config = dict(
    d_expert=448,
    d_shared_expert=0,
    moe_layers=[0, 1, 2, 3, 4, 5, 6, 7, 8, 9, 10],
    router_score='sigmoid',
    balance_bias=True,
    scale_expert_input=True,
    init_std_router=0.0149,
    norm='rmsnorm',
    lr=0.00141,
    beta2=0.99,
    grad_clip=2.0,
    batch_tokens=[16384, 32768],
    seq_len=1024,
    train_tokens=325700000,
)
Below are experts of layer 2 (counted from 0) of a mixture-of-experts language model. Rows are named router (the router's row for the expert), up (a neuron's input weights, with its number), down (a neuron's output weights, with its number) and show model dimensions 128-191. Each number is 500 + 50 x the weight over its row's rms, rounded and kept within 0 to 999. Numbers have three digits each.
After each expert's rows: a language model's description of what the expert responds to; "mostly gets" lists some tokens that are sent to it at least half of the time. This comes from a sample of Wikipedia text that the model never trained on.

# expert 13
router:498475499452594594491467594437560464507476506532551511536571510469481434485433483501503541538506495498514466551541522510536514565503572494453469442484571541365581466527472480484452508531575545
up11:536547491437474566488443529526549530506515615492530454452464396514492537557518527546456535556579492398531503487585475411496441457489495568549415472526518486585562486555550511511481502440487488
down11:520507485471553458509513474470523514541416512529560472576484531535427424432348593382518546493589503477484603497515457514522409543523473426475572537513450566428434472544471437488485624492530459
up12:563469479389571492514560503482532457497478453515489521501483600542581441502545447487444490400438572450460510531490525523520459391510443449443456548518544465556507425415446443527493488539414421
down12:595514529536511457433489439597490562513524441580477502534463520478441524519449498521577319400435492396436531476440556642534475531464397449476458634423472494461416402472442453501446566540501456
up13:440533463508514554531425508454470532438478480431443541451548557507481552523530615584497550577596585461477455495545495468485491582467530526436536481565501526515448476502477579447589535475509500
down13:593505476459535488508486469488459499455444530481485440410522524451494522548495478538482543492488471440383441384499471488491491553559554454514517603449452456412398497532543466477393598507450518
up14:444532489509506471426493490523508508460572551458466479367508566515452507508535589543622568522539476545377561492524523506416475439464447442518467511498500542453475489485465487496433452494557576
down14:498475505532499450481469482466454502462531520453453392622471414586446459538508445493517526499506491483534350491505465481433554442484620535526508571544402517524458564539473494540552506421492417
up15:449502412459625492519522555505445443464462551507568467411502497521490511495546499555498511558557468512500465460469510476508476485486476435541485534459447531487554514527486564467552502539458546
down15:563486470487503481451479551426568550472495529527487480491474494508426506553504519435542356436446453466458505513521484539498550454586469442489458403539536457509481480574453570513545592462489503
It responds to: Section heading markers such as == and ===, table pipes, opening brackets, and sentence-initial "the" or "this" after paragraph breaks.
mostly gets: "==", "===", "====", "==\n\n", "===\n\n", "Scientific"

# expert 9
router:436473615501538552543577424484505462485507528463477585486585520530512508461496496531534534505572440520546483507531551568586511522494521514414468556493505390414533419551488473415452521440522536
up11:552555579486460505467551476531485449562491465524506571553478528518472423498462497465529454524568606426479522596410502460491591508457503461497464399510523512488459529553356528498466551541612410
down11:572501430518498511497599531480551515522494474479534540461502509513408465502504460498497400379398606406541446520505570533544472454466515503520468420482532479431490489540504594551460549532546483
up12:419440581559526511487584480582534534501430495474573513463480518410624368507493536453574595469509409498548620545498471511493518497528565459496644433484516486554524472489415520456569424471560418
down12:448487490579463522554467416510495592495517551463419473485512530496553495554420469447625535453475536550514557550450437490408530427506592483474565442461487507448543570587431489511470551489498445
up13:547471468539564469400520493502538548519470534457506467523505508478550564410534462463505490505478468502503583482539461524507512492567498426528455440563504421415500402418555521469455561500466516
down13:464587494442554360513509530463471532454432412504471527509476400477488481473550510430597506490550530535421569452481465457447557450515475601477450440599520502481493432527405521498505516473503469
up14:560516562500467503565456548415393500463456530419519474461545492487433554472518377568562459490458555515508561512590533464478456513489474499512404581452403425428492555616477514477533462478521515
down14:585538471564481461464568633425522499474528511506547546524480526468504409502570416489441527512558476525416536465595456386509471445480536475438524484430440441584453515493463577473565380524510460
up15:549402472424503457455408404528517431500473529382512477507536511449561503405560527511428559499447575427527501474496574510458393529510405520497544493478523510473407491458492499518484417503513499
down15:559466457433542509472500508509429473478459528413468517505428425431562415459515471463427507567535501530491537439448498415517560478611457468457473471497552476501550477456492592491376537447532561
It responds to: Word pieces inside non-English personal and place names, mostly in sports rosters and tables, such as Kay, Mam, Sut; also party names like Conservative.
mostly gets: " Apps", "ي", " LINEAR", " Swing", " Conservative", "kar"

# expert 8
router:466485540419547535530505520503503493447411514451443521464627498517479509463483525574514474488474501523554452489538518477508517481436557499459532583552474541557531438539523533510466540356487478
up11:467538529458483493510567507527518487482556536553563466518456512484478394645500483467588557517554539568527529463424455447462440448562444523535492542437474582541481499598462520543515493440469532
down11:452580466488484555486505417516474499468426471552445545413492502463412541558572504550514507471518459386473378508579498449520483451560506444487469507539538520511457489545473567558571530486552506
up12:491517505532522478543460563482518502515465476476469495422420559511471558514473505574554417491540440452493561474453563512433480521534493516531496542492560428475459416428529501562547534464537454
down12:505535445547597457412474576536477572462474507449501507539466420528458430595536478550474482529488489625581500432446579528565482499524441553540522439533468480420527471453494447576463426453572494
up13:471465440485581420558503541490446479497558487509503563513506566574533585433511498547451544469444476496469450502502480495486613477548491565610495560533540456493527479572505470552631474588609558
down13:521494546449569550554441472399507494426485504494465520523448475595506598544490589433518409450451469530473487470529504434482578549578496593535543520538507529421489443565499511540466561535445518
up14:529454514556470474526441575563532554450518509514521510478499518613534501481597494513472498546484542479496537369480559437505505449427486492472470509508450470495483428459483542494450545474510516
down14:555495540473611495452514539473419543470578542551509579574456416544544503563427411506521500420481531465503450493532483512482443454502552464438548508478447555515468431534559520510569547539539452
up15:480603477506518571473502436477509511554539553465544504469476395536544486524533584434512438534452537595482548459515478542554548565447465383481511466444615504560419510505526492442437625410482444
down15:415414577493521428518574472523429449552476648501524459468545501507548455520463471500471447436478498388562418454573554488552428537397438541512529486477499475539500455463476440507476573476460537
It responds to: Given names of people in lists, tables and prose, such as John, George, Michael, Vincenzo, Corey, Serena.
mostly gets: " John", " George", " William", " Michael", " David", " James"

# expert 7
router:517472475493495497491490482489456505479537461486451544550517502381517537433519543611499505497471474504349487484448497507497577559479451505544512436507487580461594552520516496529558488473464506
up11:437449536438521440532536446414499470473455478436465528533553524385543512471418493466465536477395547548530411420467499525499533547447524455528440436472578396487473495348377467576549430482511465
down11:344472512533440506515520495424432457460465490540576523599409574441436521503470423493517493535511509530500446525412520508496469509502441536520649536471492550497432471542490492490475553461486552
up12:552501451450477562441442508498540425446415531493391463495518480429506530540431549498557541451491502561420462463405451513481480494552503630403504351504467487533451594454516497432528419475463553
down12:462478537532479476579565467488413472533500520620504415448379535380554428471433517535472493547460549416498405535481563513478530431589469500520502518474586457593524493477396486492494579508495463
up13:461525619556447618494489512586438598509472489541492508543437541424528505460373478482508523455557442555507514564450476484461501569567505538537505514431537461544506515521534473485392447549427525
down13:580451441502557493563562482477538478493536517591488526476433419539491426501444397493457512504459489505545506474502433521588519434494558554472503454522540471477477523474477454562451442483477574
up14:495415492484472475548441470522480411485498525448438424485519424479516517501512553425483563562507528506525563501525491594527481523530500506489554477502508497510523522532520529470480495438606582
down14:513460446547519511477456501523460455512560514519509464521583526459495606513633579529508432518454459531544456625510556427512528519462514500465461553496590456516421507454560454420499459569496586
up15:512539522463510535565508541450521553543506591483566432485497572510570541530564493519532500497474591511510493484420524563550584579473518486535424459557444432485526503519575520468504503466507546
down15:525410548488505480435551432461504389490542433450479472521522447434483477403463499488513488439451453510474437446491450473470613488540477480509568454463510437498468436537436516544532491496565489
It responds to: Periods, commas and closing brackets or quotes at the end of clauses and sentences, usually before a new sentence starting The or He.
mostly gets: ".", ").", "\".", ".\"", ".\n", ").\n"

# expert 2
router:495436489544525564507534462462520463467443561494615521464545482534448481502476488506573619541479446484520548473490505427395504439475510526481490551447451532524596501553527501528493487483614521
up11:554465481552507529587438528441514435612471473462566463487442536480515593422501519513471561593479395459649498572425520497497518605456411579504472507474554548412483544517472503519477458564457554
down11:448469544499514487515536466460467549465478409534463500503400530492541434480454515524593496380481521543502401435506461453495510444430540419577558437447538513543470457461464524430541492673520480
up12:408549466553514459562553518497482468505549538500461552529572493526501591540536473483482594490544495565443459448513512551541530522507477599482463483563555539397493659487562468511495450495471548
down12:447505453505495490551493486568593458533445535519492500475536515533555539536560594479515525552551480504571503515458482494505421514523489483510460493389421524590442584388598481555511493558485504
up13:511470458494465482431484538557532518394442468507442466542495519456395493462446603579443451415515462524515515665605533558501467402557489422463505525329486529492487474546431507491539542452518516
down13:512446558464515442528514481463574481518534518423423525539559469453527468493488518441565565494509586538446463514550469397409495480484545459511468389593491501511560425399574452515481476539515546
up14:451476474453569547494490433409535492495487432511541522444481492437504455486480565423465424577612478553572482379465415433512547473559476476449498515491570525588511448531517471510549512526488534
down14:514497571511452528535537528470528483520408615465470520448532495523549507501449484521435636528558522548478513442545518526500508519464575579557508473555394492493420605536435572466496511469472518
up15:490516551506484522598497464535508418576460565520533475531468521553537502500525536486476490491497419528512575528483474545409482460524460416540486509499485440557469547512615625527454513484528512
down15:538517530413506457569454469533424481509437558474581454543471402590493519519431449380448450602486486496547449558477439482492505446559389398506590527523494561524450563455559505518475481581542546
It responds to: Hedging quantity words like almost, nearly, approximately, about, and coordinate units like °N/°S, plus commas, and, of, line breaks.
mostly gets: "°N", " approximately", " almost", " about", " nearly", " probably"

# expert 10
router:577447526492517558506448479533496440454467508527474572585563493441473389481515541552513552392530544507510562565565426490486542572390531505512550475477420607476512506442474523422518447419563510
up11:554484437509492407477539442539535436474555481560556519472595473529503545543512509355449604502568484454573500383491408491503505608503510512412412516535501494401431382573447445462447466502574570
down11:492490495511402497423518461576580566479559491485451526419473535431503583528628452440452517559522523435540492509518499591550539547510482431450537458524466428464462483543583462463540510449553522
up12:461550470519486500506565546454448607455516657499466499440539599469466546537529444523489526576517432549482505487561466584527466437554473472568431462542434514457496475450442447415557528567430446
down12:437572495522549456607449474547470557528588618529476577551498594482474468525428524408501464524503433450408494481532506480505435559510558593445526448539439513477515428487374520415528582610441483
up13:481579585482559499531509539520426520464455441446490458455474525529469451510619535504539555564546436503429480532495484451459579564531478500611525462485516480535526557562510571548495502462512593
down13:531558518469449546444525536401501600371497490560427514391465455531466520449442570554602456476608493547458498488581465462525523526488488442555462471456508388436472445479519536535367424559517549
up14:464481460485453509571434440499461424443439439540470526518516486405564536432488469482523495514393504453410441442511514457537541483519502485475447572562551531454536448564469532552491517563453458
down14:559572421631413458523520522433507445489525484489579469539426538479505501497426582482502583564456393459504512380443579537462547437551467458498424444507469591443540560526451559472432422575527546
up15:515401568483595502562529537453419539570511442534577540517534543468529493586547566479597613438462412566457578430562483470545491438503545552481407503509565439530458410494521418521418517412516480
down15:534386458437572539524496513395524516577516470536512588556583471512535445519518440552555573407456461557489536412422408467583469519517479552486425440491524567542550448516507468537421571410585462
It responds to: The word New in place names like New Zealand, New Hampshire, New South Wales, plus capital-letter and number starts in names and tables.
mostly gets: " New", "SI", "New", " Ta", " Good", " Gre"

# expert 5
router:571414563515488589483483501522458435487520480432476563448513483551539468483527590516439484444570436546547508486597563504431550436473527535474502530578413432564522516503472545522494554477529521
up11:479475467480443460469542431541461478505532479436608501486554423454492397486507530482553472466456584445463500410383496434534483387457540465434506515489431493613470574619441487462542540538528468
down11:580541511568472461548488461515440409457526499536468524442541440518386593526492523558419582485492505513369514520453623524629513570561595596451594453480438535415555566630502495404461546525439434
up12:536463458411482508516421481516499488493502558520458509525437558587493513569552467465527475552456408574460481488630473549555514656501520420493432540509470387516428487541453509485431464407522479
down12:497563470502503439404506407569517486517435535572506480536548480544545390558419435496480529403510401392490555514574493498437523615405490445449514517447580397557408499496486529514519496530519462
up13:484565486572512542445459588439469526454449585571459527535427568556439567470525464585502484543461451464489565470500510534561423543475552490581552470461512546455414505631526505540469614547460514
down13:491604555559487524452501394434482497488513509447491536561540564530504505518448500509516452520438335532545569491475585524583545533496540508539400551499469477529563490538507620492517504414512522
up14:482508525510456483499525476521414517480634598389438556542542490505413471492511501490439499515573493535565561449475531498456485473518623542478521509567492457506564509496437451536461525564436542
down14:621625578522505498514476446453493441484564493508518460473471531460462406535454576465551512440498554401507509552468569508445441463421485520537476507542514419566471510550485448446496564566533499
up15:435539526570535528453486488579513504484581493463470517442523561568453492466567446462511516482505490510501555457571496535574530445582515398554470452489566475515442532452467548534490416460510480
down15:463487571559458488488454572485540483532459489547448567456473479477446473434530585570512592490470518542464467491536619540517547454588525462442538482540487424517574495507434465494498535527581469
It responds to: Invisible marks after coordinates in tables; also common nouns and adjectives after "the" or "his" in sports and career text, such as season, team, age.
mostly gets: " Goals", " sports", " administrative", " Premier", " bass", " small"

# expert 15
router:571399524408537586527595475423501463424413429475510546536629477505505420438495501562487521464577467505500504524557438500487528548475509478474434494464464521488598479460551503480588567435606466
up11:517447572455506494477548496488539532549438503618604519502522454535585504478577472432515486517531510584526486524537464475468647452500489446448522418475546461465553508500644443475548511583541461
down11:506502455549429491522455462536475500479493539513443437569508467444453507501382473449429506417361536494456463530545497514655483482473613541454511561483464467528481500493418598388474453574483566
up12:518566552599456493489642519640432444462547545587458572540548548454462460521599521530530413494466436529562442518583446510438521464512487492493495535578432550538530507534577573487487533540466507
down12:453530452517448424479426434349501533484524397532484499558426473519511543509575535526495595448430434508475617425456549476544475513562457479445553461444540460564472502492491540495508485568554427
up13:583419514547571567537452451570457567475520459486402541442453505524430472472600473461507468390461503474508454529446460494519537509532409498479556579459434455447494507521532584530528446573476529
down13:497518480485454503488448500511617430452482609510492505538519494502474470498424495473525533458482524530562533522549478591560434518486561490582434437412603569481426460548502488593522532520414475
up14:497601529414514470470461556532561517553526520502502551461470514487504518490488524494455490516550460634543456483416525423399498447469431521410517419426490552515559482554510469463466496522524515
down14:463528509524488501380589514402551473432436503516426467472509565497525538494442538489472539453585536578557458406470490444459491495531494539482527456448522442499488519503490504433583608506418465
up15:526489501511553515466470482410470538563445557495518506500523546497494435517558477404570479463521473540498485537503596453513546482598539559473543621470535542481434456511576536520505417423518536
down15:499501467465573667430513561472466485605468605484465454471459438502514408484428453482543562471517524503484575450485546434479561499484499538508572507526517674520513394454560554494278468591548523
It responds to: Nouns for military units, weapons, places and media after "the" or "a", such as aircraft, troops, church, films, Creek.
mostly gets: " RAF", " aircraft", " Regiment", " church", " films", " Creek"

# expert 14
router:497432485573492565454552565521446521553483524422472566449523409419527461520452561460517510499453490524491437547503506508405515526507434515495524489511424537434606528524514490442511522575539554
up11:475476520407564392580627410490378434416463540529438536517489436498460525528574572450534502553502443501448474517481461447561479460461449478527558528423549452513460487453523499417557408493447567
down11:506437508461575532440505505506512492532467504458497472465567525516506612559453435529457523555514455530610489432581440452519448544454474596524492548545479576505490426503493513477510485548498479
up12:521525515578395574430454468434473402492444549549534433485479476554537495585497622590518512525515547434538509541460391538552494479516493537517491591487533477567442479474511518510473609520465533
down12:591483508485471469562466532435564475517548445527512514576467505499536507493544497430398481543578542534464453426428493535455505543502489443531499532567469455576399495485458566402613641505542397
up13:579589500466486576508539531485622571453549539495519467481618600577528409532576510446545456441429485563538485414455584575579491528558484565397566472531553480431476484486415427529472512441570452
down13:484556413574537517419440560511557465498436459577445472571548490484574572496586507497563565491498527483483483523660495497470453500559556551407453431552508572511480472534531442503422491544553422
up14:541402479467488530513526530533480486550528503507550428452444455428484520476531572479471479457480505534441562491565457458473479458456475504490457452526493596547500480416552549471456534491547539
down14:488521477516440443461422446504402453428466522528564535522469451502473564588448420581545417417513519486466475551503396475515522525535519589482477483451453442475561403518519432535525487514451531
up15:420426540496507427495578434491545435511444582448387527588473566549576492463451484547474516565578443537511500553432538555500399602599463490550459533604540492430456535496528512548500567439433554
down15:449488503515510538476512483491500493462543480507454535442501537524527510490456502459454529528553436424465445534532470499548481437444519570445502433485561482486449518438499564464527462504465471
It responds to: Colons after infobox labels like Released: or Studio albums:, table pipes, dashes, and possessive pronouns his, her, their in music and biography text.
mostly gets: ":", " –", " his", " her", " -", "):"

# expert 1
router:433457523436560572477552491487529463456384597446484498508586545418464480438538463513572574480572462534459530493502448441515577532466531570523526534511503541525515538578493406487539504387566646
up11:490640491459450474622532386478573453492432456438606502484457558504523464426442475503473482384442486488495460476562535482503513463512505487525456561491497591542413574482515494399522613471522408
down11:531600602503552416564420476503527494489580523556497532553546538416516419449477505464568548589481407528429463524496496498403473514572429529517531546426553544426593470478507544522472461458471607
up12:583423511480551468460536480458537511525449543479464565484531576519515449503371476475548452514531485507522583519465546471494456470456543460394629488485473546587483500502478548384454508498452488
down12:460556568541513458498443538510452520478523517485507498445561389439510486523556547493411487520444532551439452499490527411527478485504443486538535492483560391474499639517451477549501506529577467
up13:462404415486456596527405509485509552403472590497333491565446496546434535477471593440469467469409533427419467486583446525551505440390467547429531488512429455534517456633506589514569570453537483
down13:520559550460406498463496454493540533476511494483505536534561463437508522518550534538482530474544511502549480501508490609513521438517554418430573599538498513540451472466463503457451374497579527
up14:513536472541577492465529496542498481459518652597432547576535510502433515557558433430471406393453481466477475538456546544491538533475472433534480569482502516464454382423475502549557499447506540
down14:501580534497510514404478460546424527433462512484537531418564482449460516515586497545612410458434479463398466503546531579431426606488509427524507477536458509427483430395576563514486506426515512
up15:523525452475482563625464515531432486467461579542491501549525440469490495531422489568440417456477445474500472498433451499518448499536544499562386462454549547550461484487565534468501531547492505
down15:461476492536472543451524475526515549438436527417566577569492494401438524454474574526547536595509495576496494553519430379448482538461431438488424510537492571478472475468512497457530602395556485
It responds to: Past-tense and other main verbs of action right after a subject or "to", as in won, took, received, joined.
mostly gets: " won", " took", " received", " made", " joined", " led"

# expert 3
router:518458543484521584588507550505444494520503494557516505482587496493489591438478539546503562452500426508475491463525542483539502507437570466428521371605507516493565493502537477525561453499536563
up11:549487404487502538449474525470562505531486542523413556580537463560534438408527554457487583523477496524501523526431528428496548443495516480451479475419481481424456448451365520462524501607546468
down11:547546459508450425399459545499552493512482425366479542518499518518539469500528497485524507390518468528417514490511552507535590539494602479531536481470506525500534508562508464467550579543463550
up12:499445500568408443454411458484530464491514490433470530574531448484477452463600465478504435425396531528432445441545436460485554546549459521548421521530566509441502497547485507464506510502410527
down12:503504515460549518499517514453484457470497578519463461533502425465484446448537460509535510485461545442528542559522568517484581602513562457436423464609499496396521454530407570498489511625486557
up13:484524534521444497471545524487573438547473548515465434510549508597605579462478486455490472613590503555457457519444482495414524518491511514545425523473504474477407438520576526587554389485477537
down13:401507505541524465429587529555523525533520545466471513527400539435508430481569576514449527547499436442531532497594475449545517516473498547521538496488463422489553465550520465472393518496568506
up14:417540578567368500513501444461452432492435547503554512488494406531526554469510616483443472483552396464474455540450540521418486455598467514558521462482580511541466579441527527509516427520553494
down14:536527433511501485569447516458521460538472359605504511528534454613493410557545515404561506525518557467426469495416481524515516428555548460494470477563551555493459521509500458479455530534459454
up15:438521568536446511508483434518494537376579514496464579501537438503555557434586576476429464489402488503544496511574516470503504485475610443479515437513511476462518629499537561497550483480499482
down15:567522548555527522470567477583397456441502492428457525462504487449556561493498506480605447515454502469490565457442523509461524530502507514578447443466478530408551458517453454418416588529489504
It responds to: Two groups: modal and auxiliary verbs before "be" or "not", such as would, could, can; and nationality adjectives such as American, British, English.
mostly gets: " American", " would", " can", " British", " did", " English"

# expert 0
router:572388495500404547489494413472524547435431596445518480513502524423436441492503474486601503432509502511462510415487496432448570598480461436572435471515525511514499527569589544539437525452508544
up11:529514484391500489547502477431407425463475549421483523467572460512562459499535569499420450527497391581540528462485538397542430569539512525480538457467473454481485502536406517446431571511508579
down11:519552532536458561497457592513498408512433456508500451478466498526440614512513500486540483485545481467461500484474560537450579555466500568541487467513424517467490558572338477512464444551478521
up12:411453418558466449554513490500496589474525545506491488565486491449480532555455508477561412463434492468378589487469503571493527553585479585458596570519593429451528492509480539481488565587529537
down12:527433506458489405495573495513421511441527483489447513476472575465604473465455459518517509584481535559520468434437483498444463596477508476547502492572478503497425559435556479501511518484561444
up13:498466524490420481524525555554472455457474655510545447440548477476483520500528500475466550490560509548500370494572504650454481462495461484450509466560548536486554592638488522496504515557589489
down13:404470574448458547402520530574332505443589449511474472424425385475456514479573506515526451499450482531470551481536518519382550372454510524507535555558428541482553571570447480536548533578530598
up14:545501515524509539474558531361598590455460396522472473444495441445451387561583497516529599461567457493477559381502592429450509475439414537568548481561477465504462459462451493534458511449460503
down14:500525564567493536439523527433488516467553630565501510537450519504476448490440397536486446535564489434572466562534546532449503494483533529528506436505488435447545493512548530435590517489455561
up15:562460505507503497434538510564506456591517483493408494526485487514494457478501504590483537476535478434441511400543608539469453423510490565519527467473444584598441434504489489508475482544447519
down15:517549609485580509450430506520491504410462488498518510564525437549405483406511494502478366513495540561576478509562557599478498460507559434496518462491464440508511520501517532574473518482556460
It responds to: Capitalized nouns in names and titles, plus word-middle pieces, such as Stadium, Commission, Studios, KTheme·Manager, em·ulation, centre.
mostly gets: " WIN", " Player", " Life", " Management", " Administration", " Stadium"

# expert 4
router:533485529512456532498522513463533612561545507443545510484563460573559444487512489543443653496466471482475579403508568416512537557451466508484450507550541393462548541516501463480398558460553518
up11:489510440587543474533513480490578525471542521611566434470462473432470456550542461517520497497468481522594476449537414491512465450478464446503463432555541476451567423492442547505476533433551437
down11:415490537462412483527443512564481537593562482615496460482431562492473535554394499483471576439556506545570523513526467557492556470474517531557513497548555541576495426484536501511452431436556515
up12:431474551491514447424471461432487459407445481525483442467437588521574515580406527476485427518494445568422513566449455523479518582615523427445493535561482473455449421552516467583502450555532434
down12:501414542516456473492509511558493542486486539436485456494465598513489534511396463486495567568492410477546463563550514482438597395527546459588501521477586500467603584493473424490477511550485522
up13:551527463435589511473553492506528487485430429524518443554430524484549520496499522523539600477545560546546504602505556509508525523423495510509426451387541594465601440521533529601557443449482482
down13:487551474423453476487481455493505415418404515587441541552470483519391495537481554547522581541444469491405411471482554532478490529545518541409609564573487529498543488478505501420546461498493436
up14:478507365519417526587576512434508547528453453486525496456583646495457556541580517558574551553526577498474478457495507483424505493510565608460533558533470464459475383533420504413537512593600532
down14:540565469533473537443492518467428575463550482543502553487524480507460506483515569515527471536380435482552515540538447402504505452512623460505478430551548518444577397410474554524476511501547572
up15:513451485457595606555407593545538499527482492533537508546550567483406449537514440420462398460489484453509527425539527479590517491459468533448547517482566601478511544528544504450466567473566437
down15:540454467524480497542450560523507555531558524470506544513459520430509474616528501477489452441450447556514548526468505434550514520519524471515495523608474475531429612463499396568486433586533500
It responds to: Tokens in math, biology and technical prose, such as When before formulas, word pieces in glycoprotein, antipsychotics, affine, granulocyte, and protein.
mostly gets: "_", " rect", " Oct", "|---|---|---|---|---|---|\n", "131", " When"

# expert 12
router:494454497470564562531609520511511516484473531466477505540633541402462525478505521492561583414491494514480491545537475441467601591479534484464456523437525510484556491445523479521498543438545475
up11:514513485444466620548478498487428460523530494518515484526437466611597569543553435491567636461533524611453514465486503474516592469585507479455532426541428537573535490530457524572432474503514487
down11:466511540529429532497365442457494452404459495512473532551530457533528441477551500442497439463501508512495524462500477490452566587501456517437481541488549533626556509524410503514563558462542486
up12:571505527542452452463519495556488468530514504467501487421504482537482591531405420545536511478426496434531462466539507538576497589500501534505624507472509476431464537577498474474533592462455470
down12:507482538473497520437593516542531516526449481513496513554468479601476555517514513507454580469485548462463543513533512467534456445558485518499580478515488400537465547509526452541527587599452421
up13:492418544571469476547513500518554523490533490501501551566497460439537525478567575469423567485469507440511454430501484559494567451472497515436396455559588445520567551578522530366534463495461482
down13:456535473497491544518497541548574468609578535531387506545473436442482414480503480489502506518456508421575425478475495556434599454539450544492514492455467540506499487489449526473493559513510473
up14:515526486463462478480375506503542503572397550503476491588515469550542447495522525503504472553532454546497547400485497512427523489510515412502493468479469479546410513492548508520471479456617489
down14:491499581454542610505420549500497478573456543466548418478483439520506525493531569445508585589552473501521577486476470492555600506573486474506399510472496504520513500508550494589539498468467537
up15:489488599492518566494545545526513501517540533552491491611481527459531406448448431529507522443442527525430427537544420598401460501468555560537556473473420477542478484527559546586502498513495539
down15:469476523473526489519583455458593406528449522560414519513437478534514457473462457482475503490531594570490512562458492572467560547462595578507515406494476474493519521551379511478440413427503493
It responds to: Adjectives, adverbs and prefix pieces before a head word in prose, such as sexually, anti-, co, self, micro, cultural, widely, finest.
mostly gets: " micro", " co", " cultural", " widely", " directly", " self"

# expert 6
router:541497456485483521523432477600478469498522451493561523562531467560524463613493509487477560506506460539449495497539512460593522510495551460505452472489451456470521465497572568493403548480431467
up11:496602555530424495445473516443506513475553567521581474462656507420472530536538417544558453555426554526511528501579475535513528490524514477465597576523467467482522564500538457405455473540472579
down11:510532487414512466490434479593530570468497506453555500518505481409510501479638558547543474577461515581559432489489528542506535505556560430487486400482495443476548457588539471532470588512374432
up12:528435523548465441554447442488539495542640652544487557477558517490436537487539550458574462541463501529502549489552495518397545529534428558479500580531521493502533527477528473475461511489601557
down12:413450444515467518476462530438592471533480547605441545498538539519492465512631522475526416556412497479453529529441547548449545388355489494457508483403504545464451587489503389435430479518533554
up13:516415529340542557515527511564528511512559457520591465535563447470450473447574396566506407360541555448541536507605570499567569561477486480535429624542623589458548494546449513554497505561478512
down13:497504438397532532514401407526593463466469542512534540481459493568486489504488556526481450536466479472470558456488410536531435473549479514429467449472429471472447479529546486447529460499464443
up14:547470458495440578487506549524412492542514510527488493551514518503471549577526490386474592374655546514396387440659457486465512551486480463433465522512585486458490472488399450517487521530606531
down14:601600454440426524501477522546493497571492452498453473458510472509360454577439509447540476497559524444456443434522391392632352518526545381561490499491475467503495462584380521515611540546483523
up15:418459468453583492555532493485449551396525542488444535499473433403473469485462546430570506494458413548520558478408571471516454448428479525415448533507486480498582469525600412454575541477480467
down15:418453460503555534478511470514448497462550491332514484471555519484474502470502418478568436565563476534517544505559459438423491440459449494494509498519559552494571487542507470403580407486571491
It responds to: Field labels and values in structured lists and infoboxes, especially taxonomy terms like Authority, Genus, Phylum, Synonyms, plus dates and numbers.
mostly gets: " Phylum", " †", "–present", " Binomial", " Synonyms", " Genus"